Below are experts of layer 2 (counted from 0) of a mixture-of-experts language model. Rows are named router (the router's row for the expert), gate (a neuron's input weights, with its number), up (a neuron's input weights, with its number), down (a neuron's output weights, with its number) and show model dimensions 0-63. Each number is 200 + 30 x the weight over its row's rms, rounded and kept within 0 to 999.
Before each expert's rows: a language model's description of what the expert responds to. This comes from a sample of Wikipedia text that the model never trained on.

# expert 13
What it handles: Articles a/A, modal would, quantity nouns like number, total, lead, and the ro piece in electro- compounds.
router,161,233,179,189,238,192,218,191,174,175,215,219,166,237,173,179,230,238,230,200,219,233,187,247,180,153,242,212,176,272,204,171,235,237,195,209,214,141,227,240,198,182,244,226,249,160,191,284,243,167,214,174,188,188,196,172,228,187,231,220,197,254,179,195
gate0,191,255,188,199,215,260,208,229,209,184,233,214,210,150,213,230,247,126,225,188,179,212,194,201,206,236,198,215,180,200,162,219,97,175,194,195,205,191,181,223,247,233,193,146,199,226,206,199,191,184,173,143,167,198,188,197,236,203,214,167,140,195,187,182
up0,220,131,201,213,215,174,204,213,269,195,202,225,171,202,214,139,214,219,208,153,199,222,230,148,237,233,143,193,173,127,184,218,202,160,145,158,183,204,176,217,235,213,209,225,197,196,246,184,207,219,209,186,207,215,182,191,230,189,202,198,160,182,220,229
down0,176,168,226,218,224,190,185,183,144,197,178,202,208,166,165,149,200,169,177,183,215,178,232,179,232,201,171,237,204,152,229,176,181,195,165,164,254,203,219,198,205,159,142,180,207,207,186,200,194,166,206,180,176,215,169,152,162,203,196,192,176,191,204,221
gate1,169,177,245,188,196,195,176,202,207,206,242,237,218,216,237,148,228,193,221,208,173,224,183,209,172,168,175,230,212,194,239,219,228,183,195,164,229,148,138,236,180,150,178,251,159,209,178,242,173,206,237,219,176,193,222,221,166,254,234,192,193,218,182,174
up1,156,247,196,245,176,238,172,189,175,227,180,151,215,159,182,166,163,197,176,201,181,234,191,162,233,187,171,171,228,191,207,167,196,220,256,203,153,178,193,193,200,242,194,201,182,197,156,200,190,161,198,188,231,216,183,216,210,130,178,227,262,171,231,207
down1,194,237,244,220,204,195,204,144,151,238,238,180,163,198,195,197,187,190,179,191,176,191,255,210,205,155,242,211,191,163,168,225,205,177,204,164,233,223,212,288,147,172,185,182,147,161,194,191,189,190,143,201,146,187,198,198,179,249,231,218,234,189,212,158
gate2,220,204,210,190,191,104,199,165,209,202,207,194,215,184,244,239,203,231,190,183,190,168,183,205,169,193,247,207,164,188,176,192,175,185,228,164,195,198,210,184,156,173,218,219,240,187,160,216,217,170,159,170,162,200,242,156,182,196,207,212,209,277,198,256
up2,216,215,241,160,183,181,178,181,208,165,170,186,195,185,219,210,221,206,180,204,173,241,222,269,239,246,214,199,166,216,190,183,213,183,204,179,218,149,179,243,175,185,166,197,197,201,249,190,211,144,200,211,207,181,227,128,169,177,210,221,145,231,229,174
down2,217,210,164,187,194,187,171,145,207,209,246,211,198,117,185,205,189,237,242,188,258,167,225,203,209,251,249,248,148,196,199,169,219,172,120,185,226,164,226,187,267,197,212,209,216,215,212,195,209,198,215,240,178,183,191,223,194,222,226,202,172,246,188,193
gate3,149,200,181,205,150,191,226,228,152,220,161,170,253,181,213,226,238,198,162,216,193,188,160,163,225,230,219,184,168,160,233,213,235,226,192,238,224,188,146,179,181,158,186,229,194,181,187,168,206,191,88,188,159,205,191,217,251,166,211,208,220,179,154,186
up3,200,181,205,239,200,179,159,180,201,209,197,192,153,265,180,245,224,191,230,166,159,179,213,231,149,207,163,217,188,198,202,252,236,172,178,116,152,203,224,194,212,178,206,188,209,258,220,213,241,194,269,193,230,188,172,203,194,221,248,215,157,231,202,169
down3,260,175,245,217,151,199,210,199,180,188,182,243,174,193,207,173,199,241,217,182,210,203,190,143,148,192,217,141,195,129,188,229,220,229,230,140,225,261,188,178,189,241,162,158,206,195,182,231,185,225,167,197,186,228,198,241,216,196,215,189,188,233,203,161
gate4,207,184,243,217,198,198,169,166,222,233,182,205,167,230,211,206,239,218,210,218,207,200,203,192,130,179,174,192,245,241,196,197,190,226,218,217,246,204,216,204,120,138,183,206,167,153,204,210,164,190,238,174,145,212,155,180,205,181,158,122,162,219,186,183
up4,174,220,164,194,166,209,198,193,207,212,225,176,238,173,204,230,183,196,273,216,184,168,151,226,229,204,224,232,213,152,154,215,232,203,193,176,199,189,168,221,195,234,208,168,204,231,169,184,244,229,152,199,238,182,220,210,171,172,182,222,235,200,240,198
down4,132,192,171,229,179,140,156,169,176,181,197,188,195,225,202,219,194,184,218,241,148,183,206,179,168,198,202,239,135,220,234,226,197,192,210,229,185,136,157,182,254,256,223,291,222,156,229,212,231,256,218,201,151,213,217,207,238,208,227,198,158,192,220,214
gate5,193,173,187,227,236,223,200,198,151,193,205,214,175,206,163,209,246,223,204,231,258,238,179,193,177,170,179,165,131,211,209,220,157,230,192,183,214,170,218,269,177,201,202,179,201,219,165,202,252,212,198,212,192,220,218,195,223,206,198,245,208,210,194,132
up5,233,174,239,219,211,232,241,182,121,242,215,229,149,182,152,169,189,177,173,217,227,170,187,192,204,239,148,179,173,186,165,179,238,211,184,212,222,163,183,233,183,201,185,190,177,184,214,252,197,197,215,192,227,173,247,203,180,238,219,220,189,172,190,210
down5,208,190,149,210,218,197,250,182,208,159,225,210,243,229,202,232,183,177,192,235,209,214,212,210,120,160,215,171,188,212,179,194,194,221,173,133,260,171,184,215,255,175,174,182,202,251,168,167,270,196,182,171,183,181,218,201,168,272,167,274,223,188,244,169
gate6,188,177,201,223,240,195,187,206,210,165,268,239,211,223,200,171,143,136,189,247,187,244,190,203,202,187,206,247,170,242,190,191,163,191,226,149,168,159,171,183,208,211,205,253,200,219,197,262,244,196,160,153,187,173,189,190,143,220,236,179,223,244,198,181
up6,216,189,227,232,266,191,225,227,215,207,234,200,195,240,190,185,157,156,177,241,189,264,183,210,201,198,196,271,147,205,191,197,136,206,239,196,136,153,159,152,226,193,248,265,183,264,221,224,228,184,160,151,190,138,171,190,206,210,219,184,221,232,214,212
down6,226,212,178,226,181,210,180,171,270,204,225,179,201,205,188,188,227,185,176,205,211,237,210,208,249,180,188,189,173,203,211,191,173,228,217,211,206,252,167,208,176,240,170,203,172,193,170,184,213,212,150,181,184,194,182,176,183,197,198,213,220,181,216,222
gate7,163,230,135,164,229,197,225,159,292,223,241,230,187,243,185,160,176,202,255,207,177,178,235,113,182,235,200,129,255,217,203,164,240,179,225,204,211,208,210,215,207,200,222,197,211,165,206,236,165,185,210,182,169,195,255,212,146,197,224,251,205,218,194,202
up7,238,185,236,190,206,167,150,251,163,216,167,186,228,176,213,185,213,252,175,213,254,189,210,205,190,204,166,222,145,205,193,199,211,206,199,176,183,180,199,193,212,209,166,222,224,189,212,175,265,232,186,175,236,216,216,153,170,228,216,210,147,198,211,198
down7,182,240,264,224,207,191,169,196,235,188,181,198,216,139,216,220,191,180,200,164,188,188,190,171,144,241,217,195,240,181,218,240,160,187,198,190,166,198,121,136,172,215,225,197,165,219,279,175,213,168,148,261,165,198,212,207,242,213,229,208,137,236,211,223
gate8,205,230,214,148,202,203,243,218,219,226,265,191,203,209,191,221,235,214,213,162,194,222,109,251,241,179,166,217,202,202,139,206,192,170,173,196,244,118,202,197,158,239,179,140,227,248,181,175,181,200,230,241,186,176,181,204,262,179,239,187,212,212,208,221
up8,170,170,186,220,177,170,161,176,212,145,144,199,197,176,204,186,135,193,209,236,220,189,279,147,184,205,249,171,193,182,250,195,196,231,224,217,149,280,200,183,235,197,215,225,156,173,216,216,172,220,178,148,210,204,216,189,162,198,174,198,188,151,207,182
down8,196,197,245,237,188,201,219,255,191,205,183,172,178,214,112,235,214,195,208,219,209,202,251,199,195,200,201,236,169,187,207,169,190,235,166,223,229,169,199,170,168,182,193,185,227,234,229,194,244,192,201,197,218,162,207,199,201,267,159,194,183,234,215,187
gate9,190,210,191,118,217,232,203,192,211,242,285,197,177,196,162,211,226,221,180,169,212,251,211,205,171,261,199,163,210,242,178,191,192,189,203,158,242,127,194,202,207,165,167,215,159,240,231,215,195,281,251,204,206,189,201,172,230,221,214,286,214,168,156,262
up9,174,221,188,207,148,207,121,217,202,219,212,254,219,188,232,211,145,161,105,209,216,199,231,158,205,136,191,248,185,207,202,225,177,168,133,208,211,173,236,215,213,172,197,218,207,203,179,216,158,200,152,245,221,181,167,226,193,229,202,210,173,187,251,184
down9,207,195,203,228,193,222,150,214,173,192,209,227,208,246,188,202,191,194,187,205,232,200,180,200,199,221,147,211,170,222,163,208,213,252,147,235,242,189,220,222,205,216,191,230,249,149,152,149,176,203,192,190,191,191,212,203,225,187,175,187,168,231,184,180
gate10,242,200,208,203,233,209,228,138,222,272,183,149,252,214,193,162,191,159,249,200,156,202,214,203,101,205,244,187,152,213,201,200,166,180,180,191,187,220,177,197,183,175,214,222,215,183,209,212,195,185,181,256,174,215,169,207,202,249,203,221,234,215,164,229
up10,169,127,226,221,233,211,172,184,125,187,212,232,234,170,236,207,190,232,200,194,134,210,201,266,197,209,240,188,127,163,211,140,184,178,186,250,192,120,232,195,229,262,227,187,196,221,176,189,197,184,224,230,178,218,130,178,212,152,157,158,227,172,167,178
down10,201,187,165,248,241,201,191,149,198,240,216,162,174,206,184,188,161,187,166,207,245,229,246,213,212,169,216,173,219,207,151,221,235,243,247,180,174,178,158,182,230,268,185,186,200,217,197,209,224,230,255,261,212,225,159,243,171,178,196,134,185,235,154,136
gate11,230,183,227,161,182,168,209,228,161,169,201,206,212,216,166,231,203,203,144,190,177,239,259,166,240,197,217,221,167,251,226,234,172,195,132,168,232,258,193,191,171,159,224,191,192,210,209,217,242,223,193,213,245,165,196,217,209,248,234,175,217,212,197,211
up11,160,199,177,164,235,217,236,214,175,210,198,197,235,205,237,208,182,206,229,185,193,187,162,206,137,232,239,214,207,200,249,243,180,197,165,162,148,172,142,192,148,209,193,191,205,196,169,187,170,198,223,215,280,216,228,171,214,221,237,229,228,170,162,201
down11,146,239,152,223,200,170,191,200,210,159,172,202,120,232,154,197,177,216,183,199,202,189,199,226,175,205,206,206,214,170,214,177,247,172,170,208,226,250,222,171,165,165,170,216,196,202,220,198,218,219,227,210,193,208,207,190,211,211,213,200,201,241,195,207
gate12,143,205,242,204,208,176,176,176,173,225,201,269,188,200,141,199,183,175,208,200,180,222,199,155,240,214,223,157,210,214,171,223,207,186,268,162,175,268,218,166,173,232,198,218,191,209,208,128,234,262,227,214,159,216,163,158,249,208,185,157,226,174,215,159
up12,182,177,169,227,249,230,212,170,233,193,182,183,221,220,215,217,242,252,217,172,177,209,193,191,183,265,137,221,231,198,221,177,182,216,208,257,246,179,194,204,190,168,240,234,260,196,209,182,186,219,179,165,262,199,203,184,221,191,204,219,168,147,220,233
down12,217,171,200,184,205,195,173,203,195,251,138,194,281,189,251,236,161,212,175,197,221,210,217,213,192,211,206,215,207,214,184,180,217,258,166,210,240,246,143,214,186,202,210,192,222,195,244,157,240,188,247,181,171,232,209,173,273,161,202,189,210,181,193,134
gate13,245,190,220,147,156,165,202,211,175,206,198,110,156,181,217,221,218,191,189,200,295,217,160,181,188,230,211,211,210,202,187,216,182,241,219,207,204,196,176,244,250,181,194,183,225,222,212,192,233,153,215,203,126,230,181,205,212,179,204,240,248,242,196,224
up13,197,227,213,195,189,172,182,227,150,189,167,166,151,181,198,224,230,192,166,195,204,194,199,182,224,242,212,251,141,173,190,204,184,226,174,224,212,193,211,255,226,223,229,157,185,250,215,189,201,155,159,203,149,220,123,204,200,225,189,195,199,226,167,249
down13,182,274,215,174,199,212,221,171,138,254,174,170,154,216,185,181,220,230,209,147,208,188,215,193,169,192,219,215,226,209,165,182,174,220,173,167,232,200,204,195,250,225,209,173,213,185,200,175,213,256,139,154,187,169,202,275,213,207,161,163,118,174,202,201
gate14,205,159,169,221,197,207,219,141,176,212,153,185,202,237,199,234,200,191,176,195,141,233,188,215,195,214,138,220,139,233,175,187,184,268,175,205,175,205,222,210,215,182,235,222,216,188,140,214,197,191,243,157,218,216,220,248,203,202,189,192,230,260,194,218
up14,186,268,238,183,225,201,205,233,178,216,249,183,229,174,191,166,193,216,207,224,252,158,231,188,202,216,251,159,209,167,203,237,207,145,234,214,196,176,227,138,247,198,168,265,182,227,229,187,207,184,177,226,198,210,154,176,230,163,212,197,182,164,211,200
down14,198,199,264,180,251,188,199,162,228,220,209,132,168,194,190,190,168,201,177,247,228,184,210,177,201,196,231,175,199,177,157,151,175,214,263,185,215,156,211,243,191,203,246,293,173,157,167,203,261,251,160,226,233,181,199,211,228,203,163,189,205,221,157,190
gate15,197,213,184,207,218,210,164,196,198,166,192,202,189,183,243,172,192,186,190,203,228,178,272,171,243,205,163,250,214,183,212,192,204,178,199,176,195,141,230,198,198,184,192,169,198,179,163,203,201,226,201,208,190,211,195,254,186,202,207,194,168,255,249,166
up15,225,162,211,176,149,231,190,155,216,215,179,244,185,216,220,258,143,261,204,206,246,195,260,175,200,199,193,166,220,231,168,202,252,214,200,190,191,165,218,199,192,225,261,143,191,263,164,210,184,204,159,153,204,139,192,141,205,233,219,179,153,195,240,165
down15,148,217,204,206,234,238,165,180,218,233,127,223,142,212,228,181,156,236,196,182,209,204,203,167,200,196,208,212,169,219,136,190,148,202,217,179,195,205,198,176,165,190,281,178,166,157,167,174,208,177,214,179,226,211,180,237,220,214,196,181,213,204,183,185
gate16,222,199,206,229,198,218,185,199,239,160,221,198,183,111,179,207,150,179,186,206,184,196,200,224,244,232,222,205,219,209,188,183,230,155,219,207,248,216,207,236,235,143,203,144,229,152,191,191,192,157,212,183,172,234,200,198,203,181,165,180,183,200,139,208
up16,197,215,203,208,186,232,195,218,190,198,234,212,151,194,182,260,169,204,164,206,275,148,202,174,242,198,160,236,225,154,273,257,139,182,226,197,206,208,215,213,202,222,127,251,236,257,160,214,205,196,175,218,226,183,194,234,226,187,205,210,206,209,185,234
down16,281,234,204,242,144,229,220,179,216,187,180,177,215,226,180,170,166,224,184,230,169,183,155,207,175,228,208,174,140,195,169,161,219,239,163,210,126,203,250,221,172,180,215,188,159,223,234,213,229,193,193,163,190,191,205,215,217,180,177,252,173,228,235,212
gate17,235,186,229,217,202,199,236,244,166,199,144,170,138,221,219,180,168,119,213,210,187,221,184,240,196,164,244,194,195,163,231,179,189,190,247,178,206,167,237,117,215,147,182,198,209,178,194,246,204,222,166,230,221,240,185,165,187,169,200,234,166,202,187,240
up17,190,171,186,202,215,196,169,177,193,192,197,209,188,237,188,234,196,175,157,200,226,167,233,195,226,219,170,254,225,170,222,167,242,216,173,224,160,164,194,152,240,159,222,173,202,109,202,148,199,220,220,189,181,175,212,217,229,189,212,238,266,208,213,198
down17,180,275,202,187,188,236,143,224,159,172,135,204,221,226,204,224,169,188,216,205,199,201,162,143,157,199,179,170,168,191,228,230,188,242,182,215,170,211,207,186,233,187,234,194,194,186,221,258,143,221,178,201,181,192,175,193,135,207,212,245,166,244,236,187
gate18,180,215,198,243,201,212,173,218,169,184,229,168,199,210,202,202,220,207,180,233,197,238,226,213,148,214,184,139,182,198,202,182,218,197,242,135,242,227,222,216,194,200,155,128,204,190,168,196,229,211,196,231,202,196,201,168,155,212,196,187,234,204,222,146
up18,248,196,221,160,233,263,202,236,169,239,171,199,163,180,203,178,239,210,208,182,185,183,186,201,173,261,226,249,227,189,207,194,207,201,210,200,213,207,230,154,230,232,217,235,210,196,186,178,231,173,155,166,190,271,224,193,220,190,245,204,161,215,259,217
down18,225,210,183,176,147,216,202,264,230,218,169,224,183,237,146,233,197,215,185,180,224,222,239,198,269,188,240,155,155,205,267,198,231,183,141,229,177,159,142,249,222,213,168,236,268,149,183,172,175,170,177,211,200,182,209,197,216,216,198,216,253,173,175,136
gate19,227,241,157,223,235,184,241,204,208,212,184,195,163,221,204,205,192,233,213,212,223,195,210,195,216,197,207,144,262,235,217,213,174,216,203,217,240,218,225,215,238,217,156,240,198,201,183,220,229,215,284,268,188,203,187,214,208,207,188,226,203,209,225,200
up19,239,223,203,114,221,217,279,155,270,204,132,162,189,185,164,170,180,126,197,153,168,219,171,221,146,207,196,237,182,186,210,221,203,207,171,211,222,198,226,189,173,235,224,225,223,221,194,190,192,235,250,170,231,195,202,202,290,247,224,167,204,215,170,180
down19,188,189,210,202,234,191,208,176,222,242,198,209,248,247,190,228,207,265,200,208,164,181,211,212,229,211,197,152,216,244,181,164,236,183,217,173,213,166,237,160,250,221,260,204,223,232,146,217,218,175,155,153,210,162,218,203,246,188,200,185,212,177,183,254
gate20,144,212,194,227,148,242,207,169,235,231,206,194,216,212,210,169,256,208,145,221,225,204,171,136,175,180,198,170,166,185,215,237,203,193,166,235,205,241,145,180,226,198,209,165,234,251,200,242,175,247,231,236,232,246,209,183,142,159,197,205,174,201,179,217
up20,235,157,172,184,156,191,203,241,207,220,217,227,164,202,193,194,193,188,219,194,223,214,220,275,233,201,174,172,189,189,218,228,210,207,140,237,194,205,195,219,175,214,206,192,193,209,198,250,202,159,175,113,187,175,208,161,197,139,179,236,184,194,202,202
down20,239,221,193,217,227,116,200,129,169,162,163,152,216,224,202,179,236,202,169,162,196,177,189,208,193,186,232,226,180,175,207,158,225,199,231,224,198,196,255,199,168,211,188,161,193,208,206,199,197,235,225,197,219,214,189,176,206,216,187,220,178,163,250,247
gate21,199,208,207,213,241,170,177,226,222,235,229,217,205,154,164,147,194,169,187,217,225,214,195,215,211,226,109,221,210,152,194,214,206,270,202,164,192,199,184,207,181,162,202,243,218,229,232,260,230,165,188,207,238,257,257,204,241,162,216,207,197,224,200,155
up21,196,180,154,206,197,208,155,211,190,145,243,179,220,197,245,157,185,179,187,201,202,225,210,236,180,200,147,157,219,207,260,199,254,257,165,174,220,159,197,199,237,169,215,233,227,189,215,209,221,200,217,255,239,196,267,185,182,254,213,206,212,212,200,152
down21,205,244,199,236,161,167,239,178,210,174,219,132,198,191,207,199,168,226,219,200,200,236,219,235,173,207,193,192,253,164,246,192,215,203,144,257,219,159,185,195,209,182,202,217,185,189,139,244,209,244,137,170,199,183,155,207,173,258,203,261,179,193,211,201
gate22,208,239,145,201,199,200,219,221,214,169,167,215,224,190,210,203,272,243,196,198,178,235,199,183,204,192,172,174,238,188,222,195,197,214,164,234,212,193,224,231,207,210,163,200,233,155,206,233,181,215,187,142,216,196,153,183,229,177,134,245,236,200,252,163
up22,243,219,160,187,215,199,186,237,208,244,133,186,235,204,190,225,237,228,175,177,232,186,209,212,253,227,207,175,200,207,220,220,169,142,146,217,152,184,209,239,196,235,213,152,197,197,208,198,120,209,227,188,210,160,157,194,187,158,228,236,214,209,218,204
down22,205,214,208,215,227,185,233,217,177,169,228,220,187,207,178,174,165,203,202,191,184,172,205,248,266,230,184,182,162,187,205,240,147,156,228,239,231,183,193,239,222,203,172,170,174,163,198,200,247,205,175,181,191,239,174,207,273,173,204,183,195,145,214,171
gate23,250,207,179,220,185,262,169,231,232,251,188,223,179,222,257,224,192,199,181,275,188,207,186,154,239,210,233,204,209,238,181,155,180,204,244,207,231,197,160,215,172,201,194,227,173,223,227,187,197,267,221,209,224,231,245,216,186,214,180,207,199,226,207,198
up23,200,199,247,223,212,187,225,214,256,167,163,262,150,210,142,208,155,202,185,163,196,157,212,290,209,137,223,206,205,207,170,273,204,161,197,218,190,262,218,218,172,194,205,258,202,207,197,182,206,155,195,222,197,154,178,211,234,183,173,189,183,166,220,172
down23,225,243,151,165,239,179,192,211,166,136,231,223,195,190,288,153,212,173,182,201,204,220,237,253,204,253,206,191,157,174,147,229,260,209,194,189,176,182,187,176,160,232,223,192,268,187,152,244,193,197,200,191,144,197,276,213,154,227,153,201,197,247,165,232
gate24,188,256,196,217,170,139,153,173,215,246,184,176,175,204,204,151,203,255,270,233,245,244,168,184,233,165,231,185,147,195,220,183,157,240,203,200,256,210,180,191,169,194,196,211,224,181,194,211,207,225,182,230,229,154,146,228,181,133,226,247,176,222,212,157
up24,235,217,207,217,130,219,150,198,232,180,217,215,176,211,218,198,177,231,226,220,201,183,176,186,201,153,221,191,235,209,232,179,199,226,183,254,224,196,232,242,175,239,201,242,232,169,195,184,265,204,182,217,209,105,190,237,186,227,230,202,201,183,224,162
down24,230,145,199,164,226,199,192,184,167,206,195,212,202,214,165,149,213,236,226,149,237,237,159,205,268,189,208,166,185,124,176,207,222,236,195,214,177,222,175,198,170,164,215,170,203,167,166,249,189,209,196,205,247,177,202,154,220,209,193,220,201,165,158,173
gate25,199,246,193,191,169,225,244,216,245,189,232,203,195,208,205,166,257,161,154,245,131,204,194,178,148,188,228,222,203,196,186,198,244,241,203,179,182,182,260,218,193,173,189,171,203,229,228,238,192,258,208,168,197,191,194,187,213,199,192,223,182,216,161,223
up25,145,234,222,141,185,214,151,174,183,193,192,233,154,164,223,147,203,215,228,190,170,201,222,206,197,208,228,167,199,235,159,207,206,171,208,195,235,205,195,141,189,212,168,151,192,176,152,104,215,214,216,190,187,226,138,211,234,234,181,222,204,188,192,219
down25,178,205,166,194,178,192,205,186,213,168,232,243,176,259,183,166,206,143,225,226,196,243,235,229,206,180,150,262,171,199,187,182,222,238,165,193,181,155,178,182,182,288,204,188,172,241,194,186,201,166,215,193,196,173,224,177,239,189,246,191,217,192,200,214
gate26,223,141,174,251,145,261,178,197,169,195,235,176,208,199,153,159,202,221,194,208,182,235,253,210,184,195,223,169,183,218,184,240,222,198,145,213,209,167,177,242,230,203,204,197,228,199,218,193,177,193,218,251,177,211,233,234,223,147,192,193,233,164,175,115
up26,206,168,254,188,191,199,222,183,187,176,204,250,247,207,180,195,231,200,193,238,183,243,212,185,175,241,237,214,188,281,201,259,201,184,171,152,236,214,169,227,196,188,180,204,187,207,237,217,251,232,208,188,204,207,236,192,177,211,155,159,180,140,168,175
down26,160,160,205,214,158,197,219,178,246,245,169,177,231,241,216,189,251,171,194,146,192,188,172,164,142,238,177,240,235,223,211,176,223,168,174,204,185,242,185,215,223,191,227,212,187,220,129,153,249,162,186,176,189,199,180,193,186,243,197,130,180,157,252,180
gate27,179,203,161,204,190,229,267,179,190,226,202,161,239,219,141,103,171,197,227,188,208,186,196,221,242,117,216,186,229,190,163,168,161,242,208,240,176,231,246,231,199,185,171,143,196,230,148,210,225,233,203,181,200,180,223,223,154,212,133,230,220,223,158,197
up27,181,206,204,189,229,185,169,174,189,172,172,203,250,232,218,189,232,160,118,242,212,188,195,233,220,176,189,153,179,227,186,195,170,181,251,234,230,252,190,141,207,211,230,255,172,197,201,219,186,236,181,160,190,214,229,186,143,226,230,221,205,201,174,165
down27,209,174,171,174,241,178,180,195,219,136,159,190,224,156,224,206,223,188,167,210,202,169,248,193,203,225,275,226,133,163,236,206,206,211,167,235,238,180,205,172,188,277,197,222,211,242,178,191,209,251,151,188,240,201,166,190,258,241,135,234,184,209,196,215
gate28,196,191,211,218,188,212,195,202,194,191,208,231,143,248,174,203,184,231,200,222,167,256,194,222,164,228,204,204,228,164,201,252,216,203,231,126,188,209,178,193,184,248,275,199,157,182,190,200,244,154,161,253,206,234,166,177,131,195,213,157,146,186,205,220
up28,222,197,243,248,179,220,197,205,218,199,197,196,180,222,187,250,249,247,201,292,182,164,175,194,209,182,176,245,207,169,218,194,220,188,156,240,225,215,198,199,182,182,223,186,210,165,235,165,190,184,172,209,184,221,200,226,165,166,204,181,195,181,172,250
down28,261,222,200,142,211,170,199,163,216,235,270,201,214,159,189,232,155,147,188,204,207,170,178,238,218,193,196,179,136,228,216,198,157,158,216,196,217,185,219,217,224,182,226,183,215,170,206,180,176,230,222,188,195,160,236,175,202,226,195,192,174,215,230,184
gate29,223,172,172,198,194,200,172,233,184,195,214,179,200,153,227,180,216,199,208,190,255,214,222,193,216,182,200,158,219,196,190,199,244,182,202,140,165,232,182,209,270,244,208,191,151,226,212,205,189,190,193,211,210,191,205,233,194,187,216,221,231,184,240,195
up29,134,220,195,174,196,150,271,162,183,217,251,176,187,185,182,219,214,121,211,133,230,188,211,176,158,200,171,165,191,161,209,181,206,227,162,223,219,219,181,183,225,194,193,193,215,190,197,183,186,189,232,229,220,256,215,159,175,186,255,177,188,188,223,226
down29,207,155,186,148,176,176,237,158,223,193,126,204,165,255,181,215,140,136,228,185,164,198,185,199,233,257,279,210,195,212,206,188,227,155,197,175,148,255,179,196,170,170,242,192,207,178,184,180,214,188,184,224,166,249,206,188,191,195,221,218,183,188,199,140
gate30,180,209,192,214,199,212,168,228,207,202,194,204,198,144,192,254,195,223,243,178,202,225,176,149,234,227,182,200,206,172,210,145,239,186,213,197,186,218,149,232,192,215,220,197,235,224,199,226,218,214,192,149,155,161,208,150,219,214,196,182,213,273,189,229
up30,193,155,212,219,200,164,168,193,241,232,169,198,203,154,181,204,216,248,191,123,257,237,193,158,202,193,171,241,203,170,248,196,195,149,189,210,202,186,164,186,213,208,213,160,221,243,182,179,196,168,182,194,215,194,235,187,264,185,212,147,220,224,227,234
down30,227,183,229,172,173,279,247,196,181,192,256,224,222,203,179,183,198,162,179,210,215,203,232,141,256,130,248,240,159,204,231,178,209,182,176,213,144,222,215,154,170,211,220,186,204,192,261,186,256,189,235,207,202,225,172,206,166,216,157,193,153,192,188,209
gate31,241,245,206,176,145,220,118,257,204,196,177,184,176,246,168,202,272,241,228,183,163,149,218,175,210,204,201,253,183,217,199,237,219,188,150,200,222,191,168,180,175,213,218,244,194,194,212,183,214,185,205,197,214,202,217,196,212,251,180,186,202,206,258,167
up31,216,222,220,187,233,225,210,169,247,216,200,150,192,165,183,204,133,211,160,187,176,168,229,235,217,236,228,191,211,195,182,244,177,175,192,211,152,200,203,245,331,213,210,197,192,221,170,193,170,213,211,261,194,179,169,169,183,192,167,198,195,190,178,267
down31,180,242,243,245,168,231,254,239,225,221,222,208,205,232,148,174,185,204,149,200,193,180,191,207,220,214,206,198,140,175,200,222,167,203,238,189,208,222,226,137,206,209,146,185,169,233,229,214,219,143,220,134,194,256,183,205,182,194,209,246,192,193,181,168
gate32,166,179,206,200,203,175,217,146,145,195,250,200,187,186,205,237,238,226,200,185,166,215,196,197,229,165,235,206,218,216,207,182,215,199,263,218,262,189,214,175,207,189,228,180,231,179,196,249,221,169,209,190,195,244,210,194,201,160,175,254,210,148,171,178
up32,254,206,193,200,217,254,202,227,216,209,157,241,208,227,175,223,148,245,220,162,221,209,222,193,208,200,232,187,160,209,190,198,196,172,205,219,163,254,135,183,151,247,205,214,185,197,261,136,195,220,192,253,196,144,232,211,197,237,183,119,214,184,202,212
down32,153,170,187,199,188,152,187,184,230,183,240,195,211,220,217,250,158,238,234,213,258,283,180,207,195,190,262,206,196,196,203,185,228,242,229,246,208,165,228,184,151,187,216,179,212,205,230,185,209,185,159,196,175,204,222,147,233,192,207,202,230,207,168,202
gate33,220,187,232,206,224,195,150,185,169,209,237,227,173,170,210,188,215,211,226,253,195,168,183,212,186,208,175,163,201,176,188,158,215,143,168,193,214,198,205,231,185,214,134,179,228,202,212,126,165,210,206,237,205,208,152,220,218,212,229,210,164,229,181,244
up33,131,217,185,196,214,221,168,200,245,241,246,260,217,186,235,206,265,230,171,223,188,177,153,207,201,218,194,205,198,149,149,233,235,160,194,223,208,168,186,189,197,206,140,198,191,222,213,183,197,215,250,228,210,180,222,227,183,239,199,181,150,180,221,250
down33,167,269,202,167,241,138,243,215,245,215,167,207,152,184,207,287,242,146,203,157,170,197,236,152,224,176,220,210,198,210,231,202,156,201,222,241,215,205,152,191,213,190,163,181,250,240,198,161,209,217,184,143,208,169,243,187,193,201,120,254,199,212,193,195
gate34,185,194,152,211,195,218,250,208,193,189,220,189,214,169,200,266,210,170,240,231,183,251,139,212,200,220,182,207,233,244,208,171,166,266,241,222,227,199,218,218,180,172,182,223,229,200,205,254,151,213,223,238,261,222,181,201,150,240,195,195,201,195,130,142
up34,179,200,169,188,162,205,238,220,248,212,209,202,197,172,159,267,198,173,205,204,197,217,199,207,177,178,151,217,216,224,212,193,219,251,206,210,182,174,195,185,183,223,204,231,205,194,212,161,163,183,221,224,201,200,185,186,168,199,172,211,173,128,198,210
down34,150,175,204,141,217,202,189,277,255,211,209,173,201,233,208,227,200,234,175,199,204,198,161,209,156,193,224,194,190,160,140,194,231,217,219,185,168,210,221,191,151,197,208,202,177,245,199,195,162,216,163,264,180,231,227,173,180,177,235,169,152,195,229,211
gate35,197,203,171,219,216,224,196,196,187,195,179,197,202,165,234,241,201,192,222,189,181,231,203,190,202,176,188,189,210,225,163,188,244,207,238,203,206,210,170,180,222,220,214,202,170,211,271,190,160,217,202,193,139,217,225,223,182,154,265,221,186,198,156,131
up35,230,185,235,230,226,191,239,210,172,203,185,227,196,213,235,206,225,266,188,162,205,175,187,218,219,201,228,200,197,181,243,253,209,225,169,192,159,214,191,166,172,177,190,164,175,187,171,229,224,176,153,199,211,256,207,234,213,244,183,149,195,188,198,215
down35,225,191,233,216,206,233,211,181,234,144,234,200,233,206,221,180,169,219,187,177,234,236,170,213,174,233,226,240,210,212,242,190,212,205,176,223,207,203,196,185,201,177,212,168,196,201,159,200,234,206,215,186,215,293,219,203,170,225,155,181,174,194,250,182